{"n_layer": 9, "d_model": 160, "n_experts": 24, "experts_per_token": 1, "d_expert": 288, "d_shared_expert": 0, "activation": "swiglu", "moe_layers": [0, 1, 2, 3, 4, 5, 6, 7, 8], "router_score": "sigmoid", "normalize_top_k": false, "routed_scale": 2.0, "balance_loss": 0.00907, "balance_bias": false, "init_std_router": 0.0363, "lr_router": 0.000427, "n_head": 4, "n_kv_head": 1, "head_dim": 32, "vocab_size": 8192, "norm": "rmsnorm", "norm_place": "pre", "norm_eps": 1e-06, "positions": "rope", "rope_base": 39500.0, "rope_fraction": 1.0, "qk_norm": false, "attn_scale": 0.177, "tie_embeddings": false, "parallel_block": true, "init": "uniform", "init_std_qkv": 0.0395, "init_std_o": 0.0104, "init_std_up": 0.0395, "init_std_down": 0.00555, "init_out_by_depth": true, "optimizer": "adam_variant", "lr": 0.00152, "beta1": 0.9, "beta2": 0.95, "weight_decay": 0.4, "lr_head": 0.00791, "grad_clip": 2.0, "warmup_steps": 376, "schedule": "wsd", "decay_fraction": 0.822, "decay_shape": "linear", "final_lr_fraction": 0.02, "batch_tokens": [32768, 65536, 131072], "seq_len": 512, "doc_mask": false, "train_tokens": 270600000, "steps": 4091, "dataset": "wikipedia_en"}
Below are experts of layer 6 (counted from 0) of a mixture-of-experts language model. Rows are named router (the router's row for the expert), down (a neuron's output weights, with its number) and show model dimensions 0-159. Each number is 500 + 40 x the weight over its row's rms, rounded and kept within 0 to 999. Numbers have three digits each.
After each expert's rows: "raises" lists some tokens whose logits its average output raises strongly, later layers aside. This comes from a sample of Wikipedia text that the model never trained on.

# expert 13
router:512459529458523476471490507502454511539455513510500474473500532519560472409487490499530465538474489545471530506503515507468425576474488443473492507551508491453475485413529468551498478503436498519414478485559456482488432378471552438571456505510534510431581509505534492592459522430539529455531571538524495498525509566563526542552513505483473468479469546545505467517486490545572537472575602553453536521538506455437528547458542524534528500549483479445488484505454534542487464497538452
down0:504481499525545515460540539489538483510530491500521503476444516438504481471464534431485485569503481547504549394519476484528491403445510483509493428412503539439531471475534473491464535510504495484624462507476471528597419463492517460534490482546499430609468455477528554494488479463522538515559466451437526523568524463518486467434543483461519486519500558492515534540494517501492441454576496519477436546533497524453543467534480574522449480486460420504481487498560464475459524437447467
down1:477482500549512507542519434543507509519469481464528531429488523500502441563486468425545514536536510445425471374439495509503462528473502500555509527431539564477526486594520508492575593574539527509548480554507505532494556548483499450545547536440543435474480544530512456503472516498495469519464479439447446475461525501460494505451504522486482486494561495525472469506533430496471512469512473448532449498498516524568488507560470476575478569525503453486469469457499547575489492482616423
down2:524552579452469513574540449518476439520491502500517451434472598506469453486513473525458481455514534499467542455425405510491478527503440487486461516427593499520505477458456433493419537511530478503490484478493478458478505552436510504467490505506439458477503458466496386537465489505521520449530562481552411475546460423481488575537510473473539480538495517543480523554521499563506505475536475463458473451500557470519527405527516509507516506515505503435612553436507508461475489480504535
down3:527525559427486455565524440551470443494505494455461524466509558474471488496492475449522505490492438515504594499464478508500503504518487471520465405448577531506511522491486456484470525535460509478661498475507453485463456445456521502518452454553481463499549485540504462574455538420614512565468475521489554470517489523451451522546534499488500595442540514518471513527459532471491449411417448470532500524522492522488495519495469490524548527576482476489503477461463557539478506514444466
down4:524513489546530507547534449496546489445478495528573457489496504504514488516550536482486553472497493494505588500441415535497460526552466499451542455444553575480577427540485489380513571541542538475557478531548486488509442505478526485536501516504474500505441432579503446469531524473565474464577411519451537539421469499470531463493498477437515549511496488470506516507500543535437519520553511462474533535514529505471558532565507564475545566500484506575533495484487551428417482509539532
raises: "\n", "===", "A", "S", "The", "In"

# expert 7
router:543518541426523503448522560506409532502525502514425473503566524476552494430473500504476462487450480502475471497533459442458483515521520457495479513599405407475493470419538478503496453515477514509458493522568470459468447473482527435511493522551454524418561484523580519540433548525525560499499529502522524501482479552509546549517556508500550410529479499455516474502514531507514554434592519541492560515526497486441480476480483539454544517517475459501438505568382519519479524485558490
down0:551475512496473521632501526558527534430515509491478482509468477505497341507514499464560478527485464558561499545548543548474596500491476517554479536556469481400527476523479467496549499553475494492536542522496500525508461530481486481447482514543545494554480438491424482497521537453488542453520478503515520544502494455499465506501469511483512553438461499545462417538501527468476496530525470458488387484509431525491500558452487506503520553461460524453528468484576479514608534513444551
down1:452523477473537458469464474477494478539515531472490551510469569470515481507507408563471467529467487572516473524455569520488510544537558422473539512441494448515482522496500479485482451452520563416567523445541519456459504492549486460490529513485437510570495517440463519577536462493483549494484413533529461500430526429445568503472501513504516557494511546456491534508474451526565541422522515474525506406530542450463496458533454432502589452481452541519561482498427487499470512582531522
down2:538517517518519519534540488538479513544515542480561557520572458481484486455455513552441506546484532494440502508481540492540493473519535457464447474605545399589442430507470487557471449465472587500456467464480510491495542594485541563521428526498508587466563465476551529512565561486503561514510529559557577495503515511452505504543454500527514415511478509431479505494538575477508499506548484451472539539549494483461519516519579528490505501507494500434437446483522482559512497437474491
down3:511529520502524547462514482481480502541575545487501496443386517485518451514517529540499529524451514492502484483494562504514531436490535554513517562492509470503505406478498346533447426536552457519548452548503422521526523552541540504537514468516451454559526464434478487561463476472472474540463462485481518466547499527516445544461419494541450471502501589364521528535515557468464451544542484546506502471481484519529530503446531517541505525464507521490506581469460507470440474513536494
down4:493513459486486542441580491524518449548510483488482549534500570503477508548504537490472487506571503553561482464568537508525516477465494476492491498493476472537491478504496492540428545495466570495478459439483534525605457488441488506569461506497481499476549473507484494383507538520513481483504507524519460447559503512470532509534496547523535486566501466517432479453542517427527555478458466495429577408427602514493531493510484443461492439438479510531505537572502639515525463487525572
raises: "\n", " ", " |", " and", ".", "-"

# expert 18
router:506461545442483505450469525429450528509490528497415461450532533488563491393460493496500453510462514485474510455516544515451486558534566503495515524572448429464465525474542484538490425455440534514382487489551439489435413456461568477545444483515510503466491501506549441548447505479487528441556530549510494508485572566575519529545512533475492448470476537506470495511476443534563510454529556536509544522480481491439539568514562532517528486471479459459488496512431538558488500504541498
down2:496557539471513548487521578446495452508492484458410502508401421456566509516574519512454501461457489496444522445501443437531570518517530525508543476448496535479477476490444517528501519512551484559451438541470449514430497495472531501543520503546513435477437448513536548491492503588518453531552546513428489548557489480520505562558496513477423566524538530499480536528491543538497524535513537516473441549462553542524485498502545568604473495501491483457477482502521469479426449519587468
down3:528473460534571505531509531478560560441506431518514475543502496551420404504497473461463487489527494553531462495442490508535521475509548552499559629497541509525531458509430485462470568530417511460472509485529505460468490520515421488428526461519473442491458525558476479515537437507510514509496476503478560461487491456488486537528556429542418527524500495526502531449497557464524484474461461518560436556503480541576408458482458493518472539491507511460520535610415478511455474497497530
down4:524499501463426470534493517545552521464537518539512471481448461578432445480515521498525514510423554497445529464489429498441597431465531529484462404484550510509452562486584503488469455475468490504494462458557492473535438446498465499500502482478407477591575438506569548517541461490546487477496510435490489490480506428494463532519474528479464516483493498471508469458493544475463571546590486585518480520488453469467522468471448470545497487438499506576498451527505510503548554499439450
down5:509465518513550501495588521483522522498524489523540490467473532521551484454506506478439564525461502570533538581535517542536517532478490448492471438443609489530530434527460498477541475521552544426481445509532526434502546466521395521490529515462418467522493526482481432429508467484481540492498524448445512487489458524486465478490538528479494548496471530500527476570506525525502468361515489438507489583506553497462438569527514528475470525473392517528512474531464502467479415476431536
down6:563517590431529445466451402442435544461483490481514535519504534480494505453547467440490590528579422478512483497471467471489472480513506533514524477473507467574434466430464509547469495541525558498522488536548532567558499486497501490481536542510505546473491557512564443469445507495477584490516532478472458562461508504489498523458499587449517535481577563422517576547517499503474455418476488480512551516451490538537525453440487438459449547553497500505484484534468470466477514539443521
raises: ".", ",", "1", " ", "'", "-"

# expert 3
router:497516472514515511450474518487475497470447487461420505529497468444510488418477522511586485481460438518519438444602486509515498502478523458444498516612458432462503477418576516472539461455463483471427488465531426432466482477460538461531450503530526558464523534495494471547462501498489544462529582492511510529524470552532566524557506492497488445539409528474485424497491533515515567532539506497532550508517583481530469534487509562526544550513451526521439417501485553519425493479505451
down0:495479539505517528524511512484493482509520453514521461436477512575503525543498474515470446425517481477507500503503591607447450460470480506498516529426482498451492515435504517525451469511531614507537507482493505433540562430482503484483502539457509466451470521490446512455430464460502542528591474465540450515482467465454488543508477490522475477468582503457496393560480497477464413500502509459448597491477503540458482470523492436557520507452517464483477419495449608499510518461538424
down1:485463438582477447515434527482506479518504539470472520502534541510550540436493558498395432495459571526519516489512483502476522533457469544550455512521488515517481458513487513499485420526518589475493493539560504510483494470514538455449455511539413450609519519506534507557517577474512523548534584524446514503543489533495538486491497471568490501580478449501511421457546496541527504475497530534539528481551527547419553509486466480537551525491462573478572486470450531464421433532469437
down2:475457500519545535593533491523502575466519520418471475496506517474462455472491532453556561494524475515528466471555537490544505557476572491533533484544500577632535533493495495501445532469513451552466540502440458441495518545482527507510472549543582521467501552437545497471517476499518437438450497463488441496557487566553494508513505501507484461463571498502472571586502542518461465499493541494451547453463451485524482534466461451593437503516460461494563540466521571514549506500428476
down3:475484529560541484572505443456569512493464500552492446515431500486521533508467477529464560526468480540580508424520446567507485525508543556543525491532514536532454511471445508490533458513529465447478415488509482486483441451495484497514477434487575517468452538492546469460488562551546486550500508472484492437576553555508424539515460433497513483529528505516498509561512486408544522433559539496462515512497523450524514564538444536503473538494514552524466548403532451442459563477601528
down4:523501537508445600580454492471494466535495536507546485526478535543504475537608506488471525464514469447495539500476517446524499467518529531461524441466539528402534527475496459552451550448575500498514502516421473541534595501509508484571422567509490578540381473503533493432539509514510472483450478458488506539447481551484482435538544505543480495472485498444448545481465498540541495408461498472461519519529448469564511467554527544566484504514509547544500532527538522524519508553562508
raises: "as", "un", "in", "is", "av", "ig"

# expert 12
router:531426520450450529453465494489473446488503529465471500473544513499517411439430469549540418500527510526502471493524506504451472495459550513483530462563409465462535510470534525534463465486455460510384495447493496440491472475445477483548467488530492514437546462554499480593429559508450495476523568487503503461548478589581473465566491515510517399485437568561525442478544506528522514488457557502473528524509469496446487458502479492490515457515544468471455465452495469529457481533562433
down1:429513477471442481500450468547522521568499423475470519548462400489442531553428497541551509494504520508479507486523490511537524574537422485428483549496490559470512525510466497536581504527492504527555549539441490421531545510522567553457481444509454564499524567509547463502519501482543450455503485476531472508494512457548485517540514471432440464589483464521494564534428480465479460515511492474515471543475502515470476471495470507516512584618543473485454430463434515462493529435532558
down2:500479548452441566474474511468511498483505470547548484614499503464537480505477532462527533415518541501502553477548625554513498476463442500502561561460396497495475479475442536461467513470448481491536458492540611555489530502498578522575502488452539418487521488511506433513570525487451475469479462456503468451484500503488527479473493529511491470582531497531504470448548533411429463454444496505462524464509506551523538443485480463517492519503471510517494410479500503520504431481577476
down3:485470456497509467537585448576589482426479562520507475484515464486527514446446493539461512510439536546490389509579533536475481548422504512532488554555534483481546552491540547484519447454470598510507458475482454506488493519545489515492521468486510434481463533514552503475472557494537563505447419516527556500563493472488484508524469546504488412529500476511538525538555502473468529491467560547500486573564520543502492505578497540597525519581485485521510416477522483535520478564539526
down4:481592506469513566459452469508521440460529519495491478509561536507534464572514495505609507461544533470467492547519447473528518516463554563459506531442502528543477415532480551555482466508513491473516489544488512466473500518540493429556509511378504531575470440515552477516549516502473452526485503470482488526414497484455525509531534527512426529459509507452521557484574509544606448523534480496521603466480438541485517448480468475474516493505492445448512464502477550488500498537620466
down5:567459491501442521463571456560548544537549534564452559485522494484502473527506463549515489437559492505493443562502505484468529501453441550443483490430459482497483468494471473492465476484468547523531431482562462548563570490563495586531485503483461455543473514495431438503508512445494462505514516523511498467440596537502606425510522427501574548521538427540456481560528520452506552574489480562509570409481458519495497518479465521522495539478502459529512524499451502487509518443474489
raises: ".", ",", " |", "-", " in", " and"

# expert 5
router:580448526484501496485500537457462520520443502468454487539534486443593453485451471509555481465467412480486479447512523508492468586540508492478491500593470447468495547456566527551486476516497558451409480495565513473422457447444505437514499514513506476470521490510475519628421540494536555474514564522536480514467516530497540505540507438560468515477513545449490481493500541550547541488567557552472523551489518483507529548480508550483495530517477474476449390528415542530517471497540476
down0:599491494506525484495549510544537433493446514488484520555490511472538522455494476507479521497483490444494512462480481496470533487419531480572506545479483406537439584507566556502421474470486466544454546475481464533462535471479506517465509491536430477517470505405423493493559444433409547511579420456569543459493475534549479455456519472493567538560485542513503439499516488552537519518536507447559455514497525586580523478510520506464430474479464480493531458435514540494493523520533468
down1:452524538444498501555509420511516441431559561443539496551473437454515534510490542452413559482515553489515500423531475562539458499459538527461502472464464480493504482484518542503430462521577500498482500571520544507492514459535487476558507534455455527470493504463481491430525509495523433525444534416452480519490530618412508558486492575498525502521507498493484530496470477443526511546465513463481556548519448530528571482483453562459426569511490512490569475509446529421471562516501516
down2:463513473471542551399493456483462461553512483485550487512487440543493514481512424520488540410437506478547536528470488461458575535471440554458515450515529490493550487546485539524505489490514477483550529521529450530473491504481510517546509517502548473504498537502490463574421529541505601594520509539514488426473470410550498476539528475530531558474545490503470414566486546517491460563499461452446519557494568441519571539484419535561595497435493483491526495490512549500466517524456541
down3:450461495523502469582514592530494540550529517433622469548526519561490486524537434459470516513516403594556456511477456469532523532492502507523497525556596491524472492454500480488458429473467507487530537468464478528543539525583514424521425515445491507505488515512507479464501502531494534477471430560510559493537504515497513499559488548570493463557450513467456528492488523496514508512546525571501550447440491485524467517468461434454466486481466500557580468515543444564559506450546458
down4:519469497475534506582523550503454490515523542426459588545473439497531482525526556478545400573446522486435402465455541468509523499559480496455500515521547540567547492518429485538492509544487502480519500505488411456455503516531498532516463470556459491464478495466503544516470557550561511557443548504460541508486484501493528487466438500557495556474432504461501535559495504522552431489524555518446553494522552393573562473544561520473532532483464526526465538523547558538490511552486471
raises: ",", ".", " and", "\n", " ", ";"

# expert 1
router:546502527497517439452543505443410555512499485484436474496535452449563501498516476536534509553492435503437523520523465441503450496529533514504519552605411476490424544438553511511512509456458517504446504472579454489493447440439520477569466513536488498466548552480556521537480564454492560486593553492546527506489513484473545532517551487513475473535439498467520450501462443487485528451566562527474559490516511499448523491508527540505551597535526434488443444553447524509493518552515475
down1:511489553527485506537475497483539475461579463482505408517501545508526517495403541504483470501486495584477554521503473484527521540483499527502513538511423507593558509464508482454501515519473492482444473519491485557407536570438525557590483489439535491576452454514512495513454506516468503479456460580420537507503489420509505465582495487527495396491486490451481517514478489493552462499493463464502509435526455556531463496454556458443512563486517482513625482508509469532529584470551533
down2:535535506449491427542463480490489455490528439487446541456505459539485575515526420579526457525548517463483567456390502474488492554541516430495488501471452519493476502536476471449506460604505510505545523467532501498548482409560480509389502537531526493489462531434410523492522526521532523427460513503533519490482489445474440507485449482473502498515552491481435523538494498477539448559425512494547509484445468526534456465528602473599526457542508452507492495506478563519537454489504474
down3:530569470460439512495497459521477490512582543462520540482480491472541501464497523480503526520508504408420501490599610464540510482416465462493429590502486463582539506514503450518507482442536419510475449475529497479485477540455458537461511543470482500538514531482518430562448512501468505523451471510467469534385542535465437480433480496542516503556502501497525483527545556470443459558509513569421525515484460519507450442533511548555504529491506449498507490469460499478491519510575582
down4:472484442491503462495464447463521471479480512515476479602522539456542483566441406468515469538510476598501506458518420511424553534575494487484464451467505538496515485534472513435490553554503455521492474515505519487516575511491396500494546603414481483536478526504497541504507451441480507530469508489492517478503435477504435518489544498539508461479505534437501558473506542570405442492507559528545486543534523500502516469429473477510502574431515489417550553489458448433523459501524495
down5:496503455496516552483554537485479511548499509477492537482487474518527493541540465477449506558442503490535474473549509493512582503531571503490472484502532441525526511433536486577472367489524538490513519560546564447486492558528453512472518416452439509452497502441518497519553447520471531524486511517523447520536479510508563443504519480471521479490495483483518490536586455513533528513438497510492572486466520485467542447520524473403537513600566461508417507562452553483427506370557523
raises: "\n", ".", "-", " (", " |", " and"

# expert 21
router:537391485523516510424508482527500506502484445499435485470594458431566446447494531537494482479532469514495498458545488450501418593492471495479551542586453407526484507475539544538457475471474563448460451508537423430471487478489546479531494474476548513440564506533567413523478505516563528518547543547513480453473548551556490541521478466547531450514496522464505462446490480573554519448528583502445467481492512536446502531521497523464534473479518450503483498490480573533480472528491514
down0:551464435499539513464599498463494496515523515478519544562510529483565437532505594465524448514607534573515481539481497456462553522487478504475464558472502466520460494549478540541484530487492565485530415541493509510544493589483484517542536524451482483505504497520478433447558507556508472599529497498586524491527487606528466504396519493511467525482475537469577480507447523572514515447466533553549491529562549491520542476495496498517578502568534482503543501561444553486499530507482493
down1:551446589485542547436528419442471495453449486515511488483485453519481530493489559514520530560509459497558519482478549471521535500560470520585536503404470491465481487519539583537560496506505529492425423438484519519442510458481432501467491496572574501581455486520492520523512488462459481562538511454487575513511508509533471514468516441531571524459496532478481504460542546511473437524464499550475466484449509583454443500431551556498401506423501530479543492503433471480477481476480473
down2:537507483478517540516571514479515488482548423530470511582531486444506466524414587605524480507561546508510557480546513502505526514537495521508514449550456504530503572509446535429507476468437446437534453485481471489478497476484476496521527544539453513490566522558489501506512487457522433542538486551434458559493481413492478504393502536463568488477522445547420509504478477540490498612583452505398490545514509421490490506470507542486501482498496512486516547553506464431481503496469498
down3:460537511503501532523481519412504499578459536487564527470510522597605483494466525542494460519482469533510498515514483508386483472475486515511475496442514508605478461484521491617582500465576458476480513537505458500436482475484509425496534450430469492485545578414545470470557524468488462440475543444564558562503478491480519521465471495492495510510543531552505449491464561486506538560495583510501486533454489539494449491423476474459537494540526466443495548514502528543554530497485510
down4:540472491518459477441468467482564498528553494414485481569532547506482540461494408436481464573531449486487465436465535569539528517501495498538605579546457553525524503507474483515547478527489486470499468535609498434546533532564481446526487455458481426472454547486529421503579533459561512606511529486472467500498482493536538503493438508513463501525527550492444522505554511498552473508512562533548528500529485402497471553518440501481518567439506503490469490546547489542529511497498501
raises: "-", " |", " ", "1", " and", "2"

# expert 23
router:477447519481446453470442507498480511503508461453406469468544519439488442420443490474515422477472471548482458545510559465487452563560572498525459543574418434481470495490550461518517533506471535486404514511523513475460443452432513507505430469549482540456529535494506490567455462518518583552514561537474493503514467535558518529595532486472519425487480467490467506488482515526545552507556518552471464523474523460465535505510512494465542496510504533452426516492453575587459438519500482
down0:510488475519441492448505470473500448625516467451502499484454536466519453478458547437534492529460511537460498439522483507546533536450479462541547475558549500529476469462495439426583505499502426489421561525444482503488548445524516456484464522568490494561457486523506484501448491493531494573482524450603545557501521517487443495481512437552453495503546486551480506487439461502493472488426514495448452568449461573540523500482533532497469487444469443514521494560470589456447466453435522
down1:509529452529488505431491460521453456481578423477512549588466500569474498512451402601562520549446512472541457490496507554502539520501510529460509481645433509599537539506423461508533573480483489487452466491424437550450494465443471499511483428509471494483537512457536518475448476515556493473537425489534529525444502535456515480468485482478550455464506479538465478457528501566515504506447540459470531465549523504501464539468484474504498456446495485487480477504486562476510522495529432
down2:483471435548473523592551518496462498429489544488491467550511479538431507495486455524465504510533515530497429480576498523566518512539506480517468463490509446500490510496477508538506454494526469493527514443539562463499504485516495480426454483513511509414510470523512496528520519489467445487505539502472551534486438568505495533498521447534544483480461554533510604530519603519578543538548512517586522504560488478495527494501385418545519531526437447510468388457428434568449502473489431
down3:554455493500448499472578481559493516566463462561495517521401445489571541463489507505514467486507483511458517491451505505546575519468518400512550432582495451437409526439494455570489478559485483495427505551541511486552440531528515528507440513540529570472453609541464503491541482508532496534500472535469526511538467474527525418532479548424509610501495499509463438483506492515448487485451482464468481535518510541458515556572517510491528520495515468443455487460518527446489498465488462
down4:469504498540498497512466429500504516524549525505566492443490556505548426533526487431489425532464467468546513514421530429467527512537535493506580578536485541589398508556467507514492505491493484501451554509467460465524484553485564533514499526442508416437469535533468477549478551525497495395458538522438559497470465489547510584576538485447517524486480515550502550533479524498569498532478475477455489538499523557403499490556522558493504517509460468488573520505537529496494499518568566
raises: "\n", ".", ",", " |", "-", "s"

# expert 2
router:516450490479483510484510532483438534559457507479449455489536485489575430415480538512508480530506489517456496508515576500481462553544519469463465547595489457450451505445526509532446435476496483500422451452528425506465437423456469470590474491496527526473549514468498470509453518440504506463564495556509489544520514556576512580553525442542457468499475546473491455460460463532571533462527509540495525519482475481434519482515487519523522480519540474496461420519403560563482494515580433
down0:506542512498465477512531443462516513503514504512579464544562458560444491392510526552493542535504533573506458511533484493487488479467479412518377547605483496551467512461467509493501560474468442427439498511458442591506558484441547422502577594458516565541483542509558423511467492453473518498504464501480493515517566466501483485517473549440462453452522530499525431499502507521509560530487551536488520520502486532491511530514492495440485465452479465517431488489504535492444484572521507
down1:471516537483496549522475514428536447448477482483426556545472515511504520511552533441500503562550499514430523537476484559535565452577532485540452566567494587435466524524487457549469530529537449541503488464508451551520466420498468465614509512490523488592513460533535414527527516503512487489476543507455474454513532536465454493505541518481457567430553556487570477467553478550550486476515551501480516529492522491624524461504473423478464535485529460433507535515536494515523498516488508
down2:545440516445544499499563472521430475492482544494516503541502545495517428532549463519425519519465484517520516542552559477514419529492464524456447554452515552501461453501548529465442451515466455470470539581575563535514547486494540520526458453419515489515510606511564507521472535505541495504503542549475547452501520495476500489548477479509486557519514491413511483572485461506516526479448493505528572509467469492428471437483514504598457427587508493439497458414486461502435466532555502
down3:457507492491474533542513406497545522481513493504501491470510516548525389519523490472595527553492514474587517592492538488524494464569499493472523562506555537556468517464582469469483518505498483505578471404473497446476538547542489491403573484494569545440517411453480525519442501482489503500521495547531586517484552560517439485508547532531462526476585495549508490468508476486511536519549450516559508571521496495440514462499502473602476487438540543487483497503492551533476459482462488
down4:497484472500441538520552474560485435485461496496491554489492527465506496520558484550456407522478564571454499413449472466466551502538525411515424495543372482534512542501450445505461471542508422378440540513530472544504499508520491506494519522476478493499494509479444435504480495456554469512499459536450475495477514530512570452491563494488571475499494481454550596502534530455527447484472504467500457486451574443488468565470506556492535536553489530553546494505463495453441476530479503
raises: "1", "2", "-", "w", "s", "ar"

# expert 11
router:541511541516517480449486471443439479464454568478428496507528503447589455442529507485558449534481436577451429497513528468458514486511499521507497486580436470483452524437548517558465481521406491492420448439549479484483446514537527452563449479518483534406527495546549496536454550500458495525517605501479476520462498538574500560543550477553537473540481527561499473494531558540530537491536553517504540539485603506494545519471464514552527483469487483517496478514498567502483542532494466
down0:518558513427524459472514508522468509558523498555516473421490517507465540440553498526470474478502424471503538486405534518498490476517492465488493545560425520508518480501530524487497482470523492513496493521600525502450484475475465487500565515503506473541489520456465496518436498465426449509489484514537520581487457541449562488499476487430458498504461455532639485574538463451487512494500556494450435416471543465477465531533509545492551531638522436520441485464436552512541471565546513
down1:478489531432525493552442534545516463437487467501487477432481466505527527514531484457537487526430416468495523465543455507482520464541514526478438412513469506480479534503599457558514457508484473498519384520468467456512471487517524539503475531508483517504445497538472524579539547501465574497456567514545472451499553480460513526510387501448446560440508551535437444446456456515474540506578478444523419456471484538566440516534527538488455484557505526481549522487461513451496451553467484
down2:534499562472493554551501470442477451480546446477501533545528514520580489516528449503526460492523483517487595533524546519463436436542505424521470487493481501443512526564521547536467472459485436564600482533557528516547505463532511544507511564441464525496492501595498559462507481499417401460484516498518464551578487476479518549526480475420516555510444489424554544483516497478465467559485463504504571547529513567522525512435538480480528534499478468509452569478484500469525417486508560
down3:580462494509505515536488476474542497452514503568507478410517474529510507530484509518448554447455413581477546503534509522486546536531483589475514457554512505542506546416499494518518589469460495571444486512540462511457466521571539468532467484515586505556470487498480504564431436532456540437580488507451525438493519535512512515582506543429526455465457477481471485456448441516449477590506533487492402561507514484526482518545522474520528445520526487490566485471511491485507549567516484
down4:448591502508571488542442469486468506506542513503586512466498544483463550555512497535503491489555584424483493466480561518495443464513526461437541570515574503484513524490499472496452501561536470435544494534477449566481455574507493508437557411559524495431518511518409492481496534466514541560541499484482466463497430550487522574474490505542471508596490488516551514430489512438483526539482488480505504521478523543599530451530504536481458470479465563448491437447444503436517526521495518
raises: "er", "ing", "s", ".", "ed", "al"

# expert 8
router:517443501448459519488473532454421486497471514428440483506537485418526472438527514573495437530483422589470447455488524480422470571500507482464531524588460466421478521431530484501498499480486567488457461478561443450437429462530520445557472470546545507476519477549531473511435506474464509474535501538520473515474520577578481561493540480504519486506484553482483437504499465511579533449563521552458521525490503503431501517436482496516512510479528464483445455523476569562469527501554454
down0:463501447475476465569479507516463497575567519485559456442515505502467511484467510441458505406512471472492526525507477536498513533463563530471504498510493418511537494492601485527424518423552497485399476547441473418481503556473552511505519516476483541625506487456488528544530487534507536440542494400520533506537488502467507582531458548501468538480479557452506522467488520476494509470492489518537532504407590487493478534533473498488460608597512480487494455538492443520464495495477515
down1:513524571572502480493483495560528496490434458467547495584488550430499555519483442544518514493490522577437433503476421483532503529477507483498419466481490532451488458517511580446472493434458515543586485501509496441597503477522519477488489490474532572454500519514524472497481513509477582621501495491571507512599543551473485432495424533480455508512501472417512539459483528454448492523463457440473489517444439504528489516564522503487542481487443469525507535502515527490439475508569467
down2:540541495490460536505440532477416493528474496506487538497550454453541509525470492429488541521490478559521451510464539441512445530500485565518480413479527500534506447438503538473565511483459502476493409488469441511415561500488440530493516531515466420508508459502436529480485490491514496489514523501552549564466478478558471542451485516504464547430548505515464457542466562533530531470436472517462511489463471515497568451505538529541485507494503504493544415612438561541557457415412426
down3:454511472449506520516481487487441433495504463406528572587512468450575586434495593466470478584446485531505521517503543508487470513467420463503493533530499517510484562501474456473552503481507520522508488578445496481509481558500496493480470532497462541533559600500485466463534477517464477473469501502492449560504531523517465520544462536488530525472448511507534485485570524472404462535458493494436487483545481538580408537532472406494447462529517505514483466472533483547432425539508427
down4:436449554455567477460435480526436546509507511464513410486490521490442525484558429515493465539495517552413521604488405542472502465508493485469499457466558501462548466490481466512576502467472523572506477536519478470433537511492511495546524478538555479521483508431480506431454508480495465571468550441488522533521484585473583579519537494493474561447486484454456536446532489477544479430492548452487530448448495505496538504444471514490540449577487527507456466509496448481529453479457444
raises: " and", "\n", " (", " |", ",", " in"

# expert 6
router:484453532481514500431499518491448565537491519484427495449537523440498464396470472532506484522506434545421513484518507516434483597498501485505479527534401438453502544432551526519480500481464525534442514432509499427470464428488482442535488508496442500471528503517485487588456521460481496516624555551496468503496501551546560533529535475493545474545430556486530483454456496602516544442500555523503511546480510494433493542446526458508509490535552481510499454507430509527475474488532440
down0:480503550507550471529500493536523492522479482506573522458538475593526465577551569559494465479515475494486481475500516553498510492432476411502504464523515513444485512432489441502482500537466484469417552433537598480508459491539477477464445410497497547485425519430593498482447506430528492508466463466509477494501515484450534443527493494540524576528509519512506477518557547453508578456539472494482524579540462529440544514542539463477529478510410469514579470510478515423578499446535496
down1:508479589505498536468454523552495563524494480491460465537509508540527524501453441524504493488518443459534459564504476504410495533475488438421466504600534542450483519571564503468513583478502461506444489503474417495556519488576439498534496488452552477431507552522490518454471564478579544512580458452497566507490553456525497463624500520515528460498526439514535510509547506508479483489507531477553460503532408510459524473496462429507487481527536496520425441515470492524576503525458484
down2:564519521500494502516470507494484517508548488531486484447475534498454453507483534449495496490534505463473587530590537499531417555514401500498457478514449465554486434481566513487474456531431525527470487540558445448597478583498521455525464493511491499443475515510518538479524514511552565469565582503460470437525505523489486455452494567472527413506527433485482485476505529460476530511507569460481497532462542496440529450496526535517448529450456560460477480455435435528570515539386501
down3:583497475431478515446438521566533531562512483595526563452497401541483481583452436472488521498526479468504442511440515496500515523520472527484578490451497440535506518451471593531507492467539551507539501484537485497511468504563436516552486449515476524509423421503526536474556509550438530488558459447518434453526514474504520500508527492477533563536516497526576420539471498475482453523537466480469464449574551497466551497499510479558495494433434549481560514539517477519543439499519529
down4:484504535541541576502425472489562516490525528449536475496476447482461532545459548477454573512574575497499444538531534454543454492487461543530485497462518521533522458511460424499603507500448447488525516494433547466525522561466437472484488544488478500481493546482494499560536422462561532467472511541567514518535544384531478451509502493498472450480442520451574589519470506532516531476516418469505496549548528473508496490419526511419564517546429470485493506442541479491470528466514529
raises: ".", ",", " and", " in", " ("